From a checkpoint of a small mixture-of-experts model trained on Wikipedia: a shared expert of 192 neurons.
Below are experts of layer 2 (counted from 0) of a mixture-of-experts language model. Rows are named router (the router's row for the expert), gate (a neuron's input weights, with its number), up (a neuron's input weights, with its number), down (a neuron's output weights, with its number) and show model dimensions 0-63. Each number is 50 + 12 x the weight over its row's rms, rounded and kept within 0 to 99.
Before each expert's rows: "comes before" lists some tokens at least twice as common just after its tokens as in all text. This comes from a sample of Wikipedia text that the model never trained on. Tokens count by the router's weight.

# expert 14
comes before: "\n", "-", "|", " The", "==", "The"
router:57 43 63 62 47 43 61 55 51 62 57 72 52 45 53 59 73 63 72 36 38 78 47 56 48 51 62 41 45 49 33 45 46 46 43 31 48 48 56 43 60 39 53 39 50 49 70 34 57 41 52 32 31 65 48 37 35 52 26 48 72 53 39 45
gate0:53 39 49 34 41 54 55 47 51 63 61 42 29 72 49 55 48 55 62 26 53 64 69 60 50 47 64 43 29 61 42 39 46 70 62 32 67 40 48 53 52 42 57 44 61 47 45 59 32 53 40 64 34 72 45 42 39 63 46 51 36 57 67 57
up0:64 48 55 57 64 52 22 67 45 60 32 30 21 57 60 65 53 49 35 49 45 42 53 64 53 41 54 55 58 50 35 39 39 52 49 42 56 39 54 45 61 53 49 32 56 68 67 56 55 49 57 50 57 56 50 54 50 34 61 31 20 43 55 61
down0:58 41 26 38 38 55 41 60 44 60 67 60 48 50 52 37 68 63 62 44 58 51 56 47 45 36 43 46 51 57 62 62 52 69 61 71 50 70 28 38 72 66 43 22 58 41 50 38 48 45 60 46 38 75 46 35 41 44 46 46 41 57 48 64
gate1:39 58 48 53 67 40 47 51 33 50 56 36 35 55 59 52 47 51 51 52 36 64 56 57 65 05 53 52 52 60 40 33 60 44 59 35 60 36 63 54 53 53 61 27 41 39 51 50 30 36 55 41 63 84 42 52 38 57 50 74 57 59 58 46
up1:63 63 41 61 52 47 48 43 30 51 58 58 55 58 77 46 49 56 61 50 42 53 39 52 60 30 55 30 50 62 57 49 41 53 80 58 65 43 30 46 56 54 59 32 40 33 41 37 38 39 53 68 76 57 59 53 48 87 45 51 55 43 63 35
down1:66 43 52 43 40 42 42 59 35 69 75 56 70 57 36 64 47 53 41 43 60 62 62 46 39 38 50 55 41 47 77 60 37 25 43 56 47 52 16 51 56 43 38 51 62 57 70 21 61 56 55 52 46 39 42 48 64 58 48 37 54 66 65 56
gate2:53 39 84 54 58 41 55 33 37 39 43 61 36 32 22 60 65 47 27 46 53 53 50 46 35 60 47 27 69 52 41 43 56 69 38 43 47 50 30 53 65 60 45 57 51 47 62 45 60 57 78 57 39 38 43 62 57 50 52 43 47 60 46 19
up2:51 57 57 43 51 58 51 45 50 61 55 55 40 44 48 45 45 50 77 42 36 59 56 54 60 48 50 34 38 36 48 49 35 35 57 33 43 41 54 37 27 48 54 43 53 59 46 57 58 71 26 19 51 17 51 79 50 40 51 42 59 43 40 38
down2:67 35 46 53 40 45 52 59 65 59 72 42 40 76 87 53 50 50 60 39 43 44 55 52 74 40 36 21 43 24 41 47 47 41 39 53 51 42 73 62 44 60 45 70 48 30 62 59 43 45 37 37 55 70 46 41 56 43 39 41 53 51 64 83
gate3:36 55 64 46 39 57 52 29 33 63 46 39 66 59 32 22 44 35 52 42 56 71 62 31 56 38 53 46 41 67 35 52 60 50 65 38 37 70 46 27 57 45 67 27 31 41 33 51 54 34 40 37 42 33 46 41 29 56 54 47 54 50 59 42
up3:54 47 38 59 39 63 54 67 48 70 34 53 58 53 63 62 30 84 48 31 52 58 45 41 51 69 43 25 64 54 62 47 39 65 37 40 52 65 61 46 38 45 60 44 41 39 36 47 40 33 39 33 39 47 53 43 62 42 62 39 41 57 45 53
down3:63 38 32 47 46 59 35 50 80 69 53 43 46 36 46 64 44 57 67 45 57 44 45 44 46 52 64 46 70 43 31 43 45 58 40 43 77 69 51 40 35 45 48 49 33 62 57 39 62 58 51 57 41 62 32 41 61 47 50 31 45 62 58 51

# expert 0
comes before: " ", "\n", " 0", " 1", " 2", " 3"
router:59 29 61 58 42 78 45 47 32 56 74 58 48 26 65 51 52 62 60 43 42 71 54 48 57 71 28 48 54 37 56 45 33 46 52 43 41 46 47 30 49 44 57 40 47 60 50 49 43 48 37 21 52 56 46 17 53 51 39 72 64 64 45 58
gate0:63 34 49 38 59 33 45 54 51 51 43 54 47 30 42 45 58 42 62 19 57 58 64 62 55 68 50 45 67 47 69 53 45 53 33 46 50 56 73 56 33 43 34 44 50 59 52 67 54 50 42 52 58 63 67 60 44 31 40 52 43 54 61 68
up0:40 60 45 57 49 46 49 60 34 60 46 56 78 61 47 50 35 54 42 49 45 50 41 51 49 58 64 46 61 70 28 29 48 36 45 77 35 53 49 51 49 52 44 69 35 35 37 46 32 51 60 31 25 42 30 65 44 46 56 47 44 47 65 41
down0:53 51 35 67 57 62 44 48 62 42 58 52 56 59 71 58 54 47 46 16 38 54 30 54 49 71 58 30 50 60 49 63 56 37 48 37 39 72 45 35 31 41 68 61 49 43 39 51 56 74 58 65 35 41 39 49 44 31 41 47 55 61 54 33
gate1:48 63 55 38 38 53 58 69 66 43 41 33 37 25 63 62 39 55 59 52 52 64 26 38 76 33 54 49 68 47 22 30 32 59 66 60 77 44 44 46 47 61 55 28 45 51 48 28 35 48 47 46 43 52 61 31 47 38 53 47 50 54 42 44
up1:63 46 43 47 54 60 44 35 47 50 71 67 62 47 41 49 42 51 68 29 42 78 53 50 51 22 52 34 38 69 32 45 58 53 65 47 63 63 42 46 61 47 54 58 48 49 70 37 61 77 40 58 66 52 43 38 76 54 73 67 54 56 71 32
down1:53 65 41 56 53 48 54 39 37 38 43 60 68 62 27 60 55 47 23 42 64 56 40 67 54 31 59 39 34 63 42 28 38 73 74 34 63 50 45 43 58 50 64 56 34 41 53 23 44 55 49 63 67 63 64 51 30 46 49 37 43 43 64 42
gate2:57 52 27 46 47 69 50 47 33 61 48 44 46 53 39 54 56 63 43 47 44 51 46 40 45 65 43 59 31 32 44 53 43 61 33 74 41 55 42 76 62 69 57 34 55 45 43 26 53 55 43 41 47 55 28 11 63 52 43 68 29 56 84 52
up2:51 37 37 45 41 31 55 31 43 22 54 54 43 62 49 37 28 55 56 41 61 60 31 52 46 40 46 65 52 49 48 38 77 44 39 21 63 37 44 39 39 37 63 44 45 53 64 48 45 64 58 56 45 36 57 49 62 67 42 43 59 32 53 56
down2:20 35 72 44 41 60 36 45 46 43 60 36 44 62 47 39 58 51 44 52 39 55 44 53 60 41 53 55 57 39 24 34 71 37 31 36 58 42 49 46 42 51 65 38 59 53 37 60 64 46 34 47 71 40 49 59 58 51 62 69 66 37 33 57
gate3:33 64 61 56 48 47 50 52 50 55 50 62 65 54 48 54 39 23 70 36 44 45 55 70 38 31 48 53 60 45 60 63 23 72 60 32 71 54 48 87 78 39 34 49 57 41 38 49 56 32 19 27 43 40 38 60 39 60 45 50 60 51 48 49
up3:40 56 70 28 35 42 58 68 60 51 55 55 49 55 50 52 66 67 65 57 72 45 50 74 46 53 27 48 38 37 44 67 66 57 36 63 51 36 55 31 56 22 45 48 39 58 53 56 42 39 59 44 47 39 25 47 43 49 57 33 26 42 45 41
down3:29 39 27 52 51 55 56 60 38 48 64 72 49 48 58 36 70 46 45 62 60 62 35 70 60 69 38 48 80 56 51 68 49 53 56 42 32 24 31 52 38 51 55 62 33 43 58 42 33 61 28 46 48 29 44 35 62 54 51 41 37 41 67 51

# expert 7
comes before: " to", " by", " in", " the", " a", " on"
router:72 41 64 50 32 70 41 52 48 51 49 57 40 16 42 76 50 58 79 54 53 58 38 56 69 43 39 38 44 39 69 31 46 47 51 44 36 56 77 49 62 44 48 53 41 38 64 42 39 48 50 34 44 62 53 34 53 58 39 56 33 59 52 52
gate0:51 67 56 53 52 77 50 56 19 38 55 53 61 40 27 53 44 53 47 55 47 56 45 53 57 47 69 42 75 43 47 38 23 40 40 35 40 61 80 45 52 44 46 22 60 57 56 50 35 51 66 36 52 38 69 63 46 67 42 53 42 81 61 42
up0:40 65 73 42 62 49 32 53 46 55 29 68 51 57 57 56 47 60 51 41 18 36 37 66 40 53 41 54 38 66 59 48 72 51 53 43 60 46 56 47 41 44 33 67 65 46 50 72 51 60 34 42 43 63 59 39 58 50 47 48 37 35 43 53
down0:61 52 56 53 55 47 41 49 65 38 64 35 27 62 39 34 47 52 30 51 43 47 38 29 33 50 42 39 27 47 47 34 52 46 59 43 51 65 43 48 43 68 39 51 44 45 43 57 72 61 42 40 53 74 54 45 32 25 31 51 63 81 31 45
gate1:46 38 56 61 35 34 68 49 57 64 70 31 67 48 40 42 95 64 67 50 32 41 47 48 46 59 72 51 32 43 52 41 32 48 42 58 52 53 75 53 61 43 47 56 53 60 50 62 63 31 48 33 52 62 74 47 42 67 77 60 46 51 34 71
up1:35 58 35 48 30 45 49 55 36 46 27 40 46 51 49 27 57 63 49 50 46 42 66 53 37 44 26 46 42 39 66 62 45 37 68 48 51 57 65 62 45 63 60 37 51 68 35 57 62 47 43 36 39 43 64 33 54 25 33 47 50 64 65 51
down1:39 71 47 56 64 66 28 44 43 51 35 45 35 52 40 30 51 54 57 42 50 63 76 46 31 39 28 75 50 74 52 58 52 41 38 51 53 62 53 52 40 47 61 50 52 40 54 48 58 35 40 43 66 52 65 57 41 55 47 60 49 59 64 57
gate2:42 51 60 61 63 62 39 68 83 38 68 46 55 57 35 47 63 41 46 50 51 58 57 40 47 30 39 26 34 57 48 44 46 40 61 37 58 51 44 45 34 30 83 56 45 59 59 33 54 66 46 42 49 33 61 42 31 66 51 39 46 72 38 58
up2:67 37 49 52 33 25 73 43 36 40 35 49 60 39 54 65 34 57 56 48 42 55 47 43 80 51 51 71 56 53 34 39 39 46 51 59 61 50 65 55 48 35 58 46 34 44 50 41 54 30 25 48 68 67 53 52 48 58 53 75 48 59 58 55
down2:52 35 56 47 49 63 65 38 29 69 73 63 56 49 51 49 43 57 54 56 53 42 68 76 32 53 59 55 71 60 71 39 39 46 58 58 49 47 59 50 47 46 47 54 38 49 39 59 34 55 50 30 42 76 36 53 46 34 42 43 32 49 43 70
gate3:40 47 53 39 43 52 43 38 56 53 44 48 47 36 79 69 63 53 66 37 55 65 31 61 38 41 37 45 49 53 61 41 47 48 53 34 69 55 55 49 50 45 41 32 64 52 43 79 42 44 31 45 29 46 39 42 57 50 55 33 51 57 47 41
up3:46 64 44 45 60 46 72 40 56 43 36 43 55 53 52 60 50 53 59 54 61 49 57 54 42 48 48 34 48 42 59 38 61 85 60 53 64 29 63 29 56 49 44 47 48 52 72 39 54 61 42 50 53 67 42 52 54 58 37 50 48 55 68 61
down3:70 45 51 49 40 30 72 39 41 64 46 37 52 39 66 37 43 36 54 38 37 46 41 39 44 58 52 46 48 55 61 45 40 33 34 42 43 68 33 31 40 59 68 75 44 68 54 54 58 29 49 67 57 51 65 58 76 50 49 51 45 39 24 70

# expert 6
comes before: " the", " ", " a", " 19", " re", " his"
router:59 46 67 71 51 51 46 71 42 41 58 55 42 51 62 51 51 67 74 40 39 44 39 65 55 58 38 43 59 54 76 49 22 42 51 35 46 39 64 30 51 48 62 48 68 47 75 27 40 46 34 21 51 68 15 36 29 49 48 56 73 56 52 37
gate0:50 60 46 39 45 38 43 59 53 47 44 52 43 61 55 37 64 70 55 56 42 48 61 47 58 51 53 65 29 58 69 35 40 49 23 56 56 56 54 61 41 37 67 59 56 30 53 40 64 39 60 34 55 42 65 43 31 33 73 49 58 84 48 54
up0:49 54 53 52 58 37 39 82 45 59 26 49 59 51 70 76 54 36 43 54 56 53 69 57 42 46 61 49 58 35 55 75 24 55 55 38 56 68 46 47 60 52 45 54 32 61 56 54 67 51 44 55 52 44 44 52 53 49 32 59 31 47 49 62
down0:47 34 50 46 34 60 56 52 40 61 36 43 50 43 56 63 28 30 50 59 46 51 39 43 50 74 47 30 21 33 41 35 78 58 32 44 36 46 52 45 44 54 51 52 33 44 47 60 65 52 59 61 56 73 70 51 27 42 44 35 61 37 39 44
gate1:69 52 55 48 40 39 51 46 44 31 43 47 53 38 35 48 56 53 38 53 44 61 52 60 57 62 47 55 45 37 50 46 57 36 37 47 26 35 54 55 73 37 36 55 69 74 58 44 52 70 69 25 74 44 23 49 67 63 78 47 58 48 45 53
up1:44 49 42 62 61 44 36 45 66 40 64 37 54 55 61 64 62 48 41 47 52 74 63 54 40 32 47 37 45 66 29 55 60 45 38 51 54 61 41 38 51 48 48 53 49 50 54 72 58 54 70 53 44 47 52 63 52 52 46 52 47 45 31 62
down1:59 53 65 53 40 48 45 44 34 47 60 43 45 47 40 60 56 50 61 20 51 44 67 37 58 76 53 65 61 36 75 47 33 43 38 39 60 47 56 43 61 62 56 40 44 48 70 17 55 41 43 43 36 56 26 58 61 49 56 38 42 58 70 66
gate2:53 37 36 49 52 46 38 56 70 36 70 24 45 58 77 54 36 27 61 72 48 63 38 69 62 27 54 62 45 33 64 53 59 49 57 32 45 49 46 45 74 48 60 27 54 71 54 62 42 47 55 51 50 44 47 53 43 62 62 54 35 39 50 40
up2:50 26 54 29 38 17 50 48 42 49 46 53 52 68 56 51 39 57 69 46 38 51 53 66 50 43 46 39 50 35 84 63 60 57 54 60 40 48 53 72 44 60 47 41 49 70 47 36 32 34 44 61 51 58 63 35 66 63 72 54 61 49 45 44
down2:49 33 57 45 49 60 51 57 55 69 45 83 59 37 42 66 80 49 61 27 74 45 68 47 47 47 41 53 71 45 78 46 53 52 41 67 38 27 42 41 62 57 44 55 61 47 36 56 46 70 53 51 77 46 50 50 59 60 62 31 44 40 42 47
gate3:57 74 43 60 66 80 38 49 57 54 57 54 59 65 61 51 55 74 46 52 58 55 56 44 75 56 62 24 32 55 37 43 37 64 50 41 51 74 55 57 66 65 67 53 59 33 50 57 51 51 60 49 36 39 67 53 38 57 71 76 58 43 47 77
up3:54 49 60 43 47 30 54 49 67 62 57 51 47 15 40 48 38 43 41 61 59 30 56 41 23 42 53 52 51 58 57 43 33 58 28 60 58 45 54 45 34 43 41 37 60 56 57 63 50 53 26 53 48 34 48 53 58 43 62 46 45 30 29 61
down3:73 40 48 39 54 62 44 51 73 47 35 55 53 53 31 65 54 42 33 36 70 69 44 62 56 52 49 56 49 28 59 41 64 40 51 61 52 35 52 48 53 48 71 61 52 16 57 47 61 68 55 60 68 34 62 46 44 43 43 46 46 54 58 38

# expert 2
comes before: ",", " of", ".", " and", ":", " in"
router:70 28 58 74 41 63 44 50 55 73 60 49 48 54 45 46 51 56 55 52 57 70 22 58 65 55 50 36 29 42 61 56 22 48 43 36 45 50 56 42 55 50 57 43 74 46 30 24 52 46 50 42 53 57 59 34 52 56 44 48 47 56 51 49
gate0:54 49 51 58 42 53 68 63 51 64 39 53 31 68 53 64 41 64 39 51 47 49 67 48 47 38 53 33 46 46 53 58 49 51 43 48 48 41 64 40 44 70 87 52 56 45 61 66 54 43 56 62 43 62 36 30 78 50 29 50 48 44 46 86
up0:30 35 48 25 38 62 41 59 42 44 56 43 63 47 47 55 45 38 55 40 51 34 20 36 55 54 32 47 67 45 48 61 45 50 33 51 69 60 41 48 52 36 58 52 44 58 41 34 60 24 44 42 50 65 74 67 49 51 45 63 48 51 54 55
down0:51 60 43 62 54 55 30 35 36 65 40 26 54 59 48 45 53 65 37 56 58 64 69 78 57 60 51 44 48 44 34 28 52 38 48 41 44 52 64 40 47 27 54 61 62 52 37 63 54 38 61 57 44 43 47 49 52 56 39 66 34 42 44 56
gate1:41 57 46 34 38 52 35 59 24 43 65 46 31 53 88 55 43 43 52 74 44 65 59 56 39 35 44 44 53 52 60 56 53 58 50 52 55 54 26 53 60 44 58 61 57 47 71 35 52 52 37 39 58 44 55 52 43 58 54 58 45 40 42 37
up1:66 51 49 29 37 42 31 58 45 62 42 57 44 49 60 41 48 46 36 45 53 58 35 48 82 49 58 45 40 46 70 50 43 64 24 58 44 72 48 66 43 34 39 20 56 54 33 35 54 47 53 49 57 51 71 41 43 60 45 72 50 44 54 52
down1:46 29 36 69 44 50 61 64 60 47 44 58 64 63 34 73 54 37 58 62 55 51 57 58 58 55 70 24 39 41 67 48 52 50 59 56 43 43 66 33 58 68 58 44 39 41 49 56 60 44 53 83 57 27 52 46 45 52 63 42 30 48 59 64
gate2:57 54 64 46 52 53 56 57 45 48 58 52 42 55 70 40 60 73 66 54 50 38 47 60 59 37 50 32 55 45 40 58 47 65 27 55 73 50 65 35 55 52 51 24 58 55 28 37 53 69 48 59 60 48 63 43 62 73 50 62 40 46 32 48
up2:66 56 51 53 64 65 61 50 45 33 55 69 78 58 44 58 43 48 45 64 62 13 30 49 73 43 50 47 53 50 59 49 44 58 41 29 47 57 60 53 42 38 32 33 64 59 47 64 45 55 47 70 44 49 48 45 59 53 49 75 53 62 81 59
down2:53 64 48 73 57 51 44 63 61 47 66 58 58 46 40 56 45 52 38 45 72 30 51 47 56 35 53 51 45 55 68 57 63 60 50 42 74 45 74 59 63 64 32 68 34 63 61 64 59 42 09 57 68 44 77 58 62 71 62 38 56 72 68 60
gate3:33 57 49 62 47 55 36 37 49 53 52 52 56 53 32 51 52 51 61 43 63 63 57 66 34 56 29 50 46 63 52 58 39 17 24 38 55 60 44 59 59 58 60 69 63 50 43 32 37 39 43 44 58 52 57 51 56 23 39 50 49 65 51 52
up3:40 49 39 45 63 57 62 42 65 46 43 44 45 48 68 51 60 52 36 34 50 37 46 42 69 56 58 36 58 61 41 57 30 68 45 59 52 59 49 62 58 47 38 53 39 37 60 70 48 82 59 42 54 51 14 53 33 53 60 55 44 56 75 35
down3:50 41 48 47 29 39 54 76 51 57 55 33 32 77 64 47 43 69 61 39 41 53 64 62 47 46 51 52 54 54 55 46 42 55 49 55 72 22 44 45 40 65 61 21 33 58 73 38 46 60 53 48 78 63 58 39 35 49 68 55 50 63 63 37

# expert 5
comes before: "s", " of", "ly", " and", "'", "ity"
router:68 31 53 53 40 60 50 54 28 59 67 50 49 49 46 51 53 59 50 40 42 67 57 53 61 61 30 39 39 45 66 32 45 20 50 39 45 43 62 55 64 39 74 30 47 21 73 45 57 25 41 42 53 68 50 39 39 61 64 57 51 74 57 54
gate0:63 37 61 56 42 54 21 50 43 69 45 43 55 62 42 50 59 47 55 41 67 52 52 42 35 48 51 53 43 47 53 48 47 50 61 31 47 69 66 50 71 58 59 39 76 51 59 48 41 78 35 49 50 39 55 61 30 57 52 67 23 61 69 46
up0:66 33 40 43 34 55 46 55 26 60 60 64 32 76 40 42 40 55 37 70 48 65 63 37 44 25 59 50 72 67 37 34 47 54 51 45 49 48 52 45 37 52 50 48 68 41 62 63 55 48 51 46 55 78 49 25 60 63 42 67 40 71 37 71
down0:29 49 28 61 71 43 56 31 45 72 48 51 40 64 41 48 64 55 54 43 61 30 63 41 38 46 66 56 75 38 47 54 43 37 43 34 37 66 61 51 33 40 48 45 55 76 49 80 74 55 46 27 38 54 62 37 46 45 42 40 48 69 58 59
gate1:49 73 53 41 73 49 72 29 38 37 52 40 35 56 47 72 31 57 41 28 48 68 48 57 51 58 56 55 52 52 46 65 63 57 25 46 25 30 48 37 79 46 59 40 51 53 57 40 38 31 54 53 41 56 53 48 39 55 48 37 52 56 72 64
up1:55 46 34 30 40 56 64 71 62 42 28 60 55 47 35 63 50 40 52 29 24 62 59 44 23 56 35 51 47 46 59 58 47 33 32 37 51 53 44 63 40 42 66 37 67 64 52 60 53 39 59 62 62 52 22 35 82 45 51 61 24 51 55 45
down1:56 46 43 60 55 27 33 53 47 51 56 50 75 60 50 36 69 36 69 58 50 79 39 38 72 50 50 45 46 94 45 56 50 56 48 59 47 59 53 67 37 60 58 23 48 49 48 50 58 57 33 49 61 47 61 54 60 26 40 48 60 46 41 42
gate2:61 48 49 57 44 57 68 43 31 62 65 86 40 44 47 55 63 36 61 42 47 37 55 49 52 31 44 39 71 52 58 56 70 66 56 39 46 51 37 56 63 60 54 43 69 48 63 36 60 51 32 41 62 33 70 38 44 49 56 39 38 50 48 46
up2:52 34 70 47 47 39 55 55 43 59 56 38 48 63 20 63 46 54 45 51 52 39 47 40 52 58 35 44 63 44 46 48 68 40 46 54 45 49 59 60 63 74 26 41 58 51 42 48 63 39 38 46 31 66 56 43 74 43 50 68 47 41 67 40
down2:31 63 72 60 58 34 47 43 26 56 68 48 64 70 57 60 49 47 50 33 55 66 42 53 38 59 43 56 28 62 49 47 68 44 42 26 53 46 49 49 40 57 47 36 32 56 43 53 56 55 35 39 36 42 61 58 59 48 42 49 54 60 54 54
gate3:44 59 65 50 56 67 54 45 33 41 54 39 46 41 73 31 55 58 50 67 77 49 60 34 54 67 47 50 53 48 73 46 40 47 53 50 26 39 44 12 44 67 65 45 36 60 57 43 62 42 42 64 33 29 30 44 55 59 70 36 51 51 65 45
up3:31 72 50 70 53 57 56 32 61 68 50 62 61 54 25 78 61 37 58 35 32 58 43 46 49 44 60 43 50 55 30 70 72 50 49 50 69 50 51 72 41 49 63 73 43 42 40 56 29 59 50 46 58 67 71 58 53 30 40 67 43 51 52 58
down3:55 37 38 66 65 38 68 27 59 51 39 58 25 40 53 54 47 39 42 41 37 42 33 46 43 45 41 28 43 42 40 39 64 37 42 38 51 60 54 65 41 34 51 61 57 37 31 46 36 56 54 62 34 49 39 47 59 43 42 55 60 34 62 47

# expert 10
comes before: "ed", "ing", "er", " of", " to", "d"
router:57 40 63 45 38 54 36 43 47 66 67 59 40 40 51 47 34 55 56 38 41 50 68 52 44 48 33 46 50 43 51 44 37 32 50 39 39 36 62 43 60 42 36 53 38 46 43 40 54 46 41 54 57 40 45 44 25 42 49 45 79 78 53 43
gate0:66 48 54 46 56 34 68 69 55 53 50 57 55 44 52 60 53 35 59 45 20 68 60 51 40 46 52 65 52 51 43 45 61 42 46 50 37 37 40 36 41 43 62 64 55 27 54 61 40 58 47 50 60 71 41 61 44 69 56 58 72 42 26 40
up0:59 36 43 38 44 50 36 60 76 50 44 42 50 40 61 58 48 62 61 41 35 38 45 40 32 50 42 57 35 53 46 54 69 57 52 56 58 49 36 65 15 74 62 70 41 36 47 56 65 34 63 61 34 55 50 76 66 60 60 38 53 52 35 59
down0:68 52 55 57 66 41 43 64 29 39 31 51 44 55 38 74 42 52 50 64 54 38 44 42 28 34 46 56 43 64 42 53 74 63 57 55 47 69 74 51 42 70 46 56 40 49 42 59 48 63 69 66 48 60 48 24 42 55 59 72 52 37 34 42
gate1:48 44 54 31 54 39 48 56 55 67 65 42 30 48 64 25 52 46 48 31 57 43 42 42 40 64 46 44 27 69 46 34 45 44 46 59 50 64 50 57 54 54 47 47 38 63 49 62 56 44 51 54 64 64 47 67 53 56 46 80 52 58 56 64
up1:50 60 51 39 36 40 36 49 64 54 45 30 51 47 62 60 54 45 50 67 06 56 42 56 43 28 53 49 40 36 54 78 55 56 40 45 45 68 49 24 60 62 40 75 59 70 58 62 14 37 45 41 41 48 51 49 58 41 66 35 42 37 38 52
down1:47 53 57 61 57 53 66 49 67 42 49 46 51 46 48 47 47 61 59 30 48 45 28 49 46 48 41 48 44 65 53 57 43 39 61 55 41 44 33 36 52 31 49 66 37 78 65 47 62 33 50 61 46 50 28 54 70 62 40 46 37 35 27 44
gate2:51 50 72 61 45 53 43 34 62 51 67 41 32 52 52 25 52 45 43 23 51 64 56 46 30 49 31 52 52 61 40 26 37 56 56 48 36 42 43 41 36 45 39 46 68 39 43 32 32 55 40 60 44 61 46 65 54 44 48 32 50 39 52 38
up2:35 27 41 80 45 58 54 30 73 52 65 38 51 58 30 45 56 55 43 42 39 42 53 42 45 39 38 39 63 53 51 49 40 48 53 39 38 47 44 64 43 38 46 55 56 56 40 35 37 34 68 61 26 52 52 50 54 67 58 57 54 47 78 33
down2:43 69 51 51 51 35 55 56 65 39 48 73 41 62 25 53 55 65 57 47 28 38 49 48 34 59 57 44 49 42 55 39 44 52 57 64 33 47 45 44 49 47 52 73 64 49 43 47 47 50 32 67 41 61 48 76 59 41 65 54 59 59 36 75
gate3:58 69 41 59 62 61 68 28 55 55 37 43 41 54 49 40 43 50 56 46 23 55 58 50 73 42 43 46 54 53 61 52 50 57 55 50 27 52 46 37 69 67 52 61 59 46 43 67 39 72 39 58 51 60 37 46 37 45 56 62 64 73 64 52
up3:51 50 56 51 73 21 62 63 42 41 49 64 26 57 57 53 44 33 43 39 47 77 58 63 47 53 68 43 60 43 65 35 44 70 51 69 56 53 82 28 40 58 54 33 40 41 53 51 53 36 34 50 49 42 53 49 50 53 60 42 56 49 63 64
down3:47 41 52 30 40 62 67 53 64 54 48 42 59 43 51 29 64 56 83 41 55 48 58 48 53 41 60 57 21 58 61 62 45 41 54 69 64 44 49 54 64 36 47 56 55 34 33 49 28 32 37 45 32 70 43 52 45 62 38 44 36 49 44 69

# expert 9
comes before: " |", ".", ",", ";", ")", "–"
router:59 39 57 51 43 58 54 59 52 48 69 38 38 31 44 62 44 66 43 46 40 67 41 57 67 71 53 41 49 48 77 55 32 23 35 40 31 47 59 49 56 44 49 32 69 60 47 37 41 47 36 31 57 59 34 32 49 63 40 62 54 44 56 61
gate0:42 66 60 79 53 61 61 57 65 46 67 45 49 52 44 61 46 32 47 68 53 67 41 62 62 78 54 39 53 45 66 59 61 35 53 60 22 52 51 47 29 43 35 60 58 61 52 31 27 33 52 55 37 44 46 55 62 53 39 68 54 43 47 54
up0:47 46 51 67 70 54 39 56 61 65 46 42 57 54 53 53 80 50 60 67 49 50 58 50 55 42 62 58 56 51 70 36 64 46 44 42 31 61 73 70 49 51 51 52 56 31 58 44 34 38 64 50 34 59 57 32 37 52 62 30 40 46 29 30
down0:48 54 56 58 43 62 57 52 53 37 52 54 62 51 47 60 34 47 47 54 68 52 35 45 42 48 53 51 59 48 36 73 44 38 36 49 53 55 28 42 34 40 28 39 34 81 70 66 40 42 41 61 83 45 50 44 51 62 65 63 35 43 56 51
gate1:47 51 38 41 21 48 57 54 39 47 76 60 43 55 31 59 60 63 30 38 36 47 57 62 36 59 37 49 41 50 42 40 18 53 44 38 41 61 47 46 54 34 41 42 59 50 53 34 51 41 32 43 49 52 40 44 62 60 47 48 52 58 39 34
up1:73 48 29 59 66 32 65 47 25 53 38 56 49 43 84 50 59 29 61 43 52 43 48 54 59 56 55 30 42 48 69 47 64 51 50 41 63 25 67 56 61 66 66 44 52 43 42 53 53 53 60 62 40 69 61 43 34 59 45 56 48 50 67 64
down1:49 54 61 59 35 53 74 60 45 45 49 55 52 52 41 40 56 63 59 29 56 54 43 87 41 46 32 40 14 47 51 55 55 55 51 35 67 37 65 55 56 32 56 46 20 43 47 82 52 37 52 48 26 36 60 47 50 54 73 59 51 46 48 52
gate2:41 50 54 62 34 72 70 30 42 48 76 37 38 49 42 62 42 63 52 61 43 44 50 45 63 44 46 25 40 40 56 35 43 20 51 51 38 42 55 50 36 48 59 21 60 49 47 56 75 38 56 57 38 40 45 64 59 74 66 58 39 42 39 56
up2:42 61 53 52 64 64 61 44 65 40 53 37 42 65 49 54 58 31 60 53 52 44 35 42 60 61 63 43 43 40 54 32 55 41 64 52 41 30 56 51 42 49 58 48 37 62 83 37 52 40 65 63 51 60 59 40 45 53 49 41 58 34 49 43
down2:44 48 44 41 33 53 57 40 75 31 46 53 47 43 64 57 55 38 52 73 29 63 55 57 44 33 60 51 56 43 55 55 45 39 38 61 37 70 55 38 46 52 48 40 49 41 28 57 64 70 67 56 61 67 29 48 64 58 45 75 46 53 62 50
gate3:74 58 42 35 54 49 52 54 39 41 64 41 42 46 67 35 59 61 50 35 45 68 33 33 54 68 52 38 53 42 46 50 45 56 54 61 41 59 45 51 62 57 42 38 70 55 31 59 37 51 47 53 54 61 41 34 70 45 53 67 47 29 53 76
up3:62 66 39 34 31 51 50 56 54 49 48 51 57 59 56 52 32 56 67 27 66 59 50 59 48 37 56 44 80 34 51 38 60 41 72 54 63 73 58 48 57 37 17 43 71 47 37 51 34 49 64 41 51 56 58 56 57 40 67 39 43 31 48 51
down3:62 49 47 28 49 49 50 47 60 50 40 52 40 50 72 54 52 34 39 33 45 27 68 48 57 65 75 51 30 59 61 62 43 46 47 58 47 39 46 48 33 41 64 65 45 42 47 51 32 33 69 31 66 32 40 54 73 59 47 31 51 41 39 69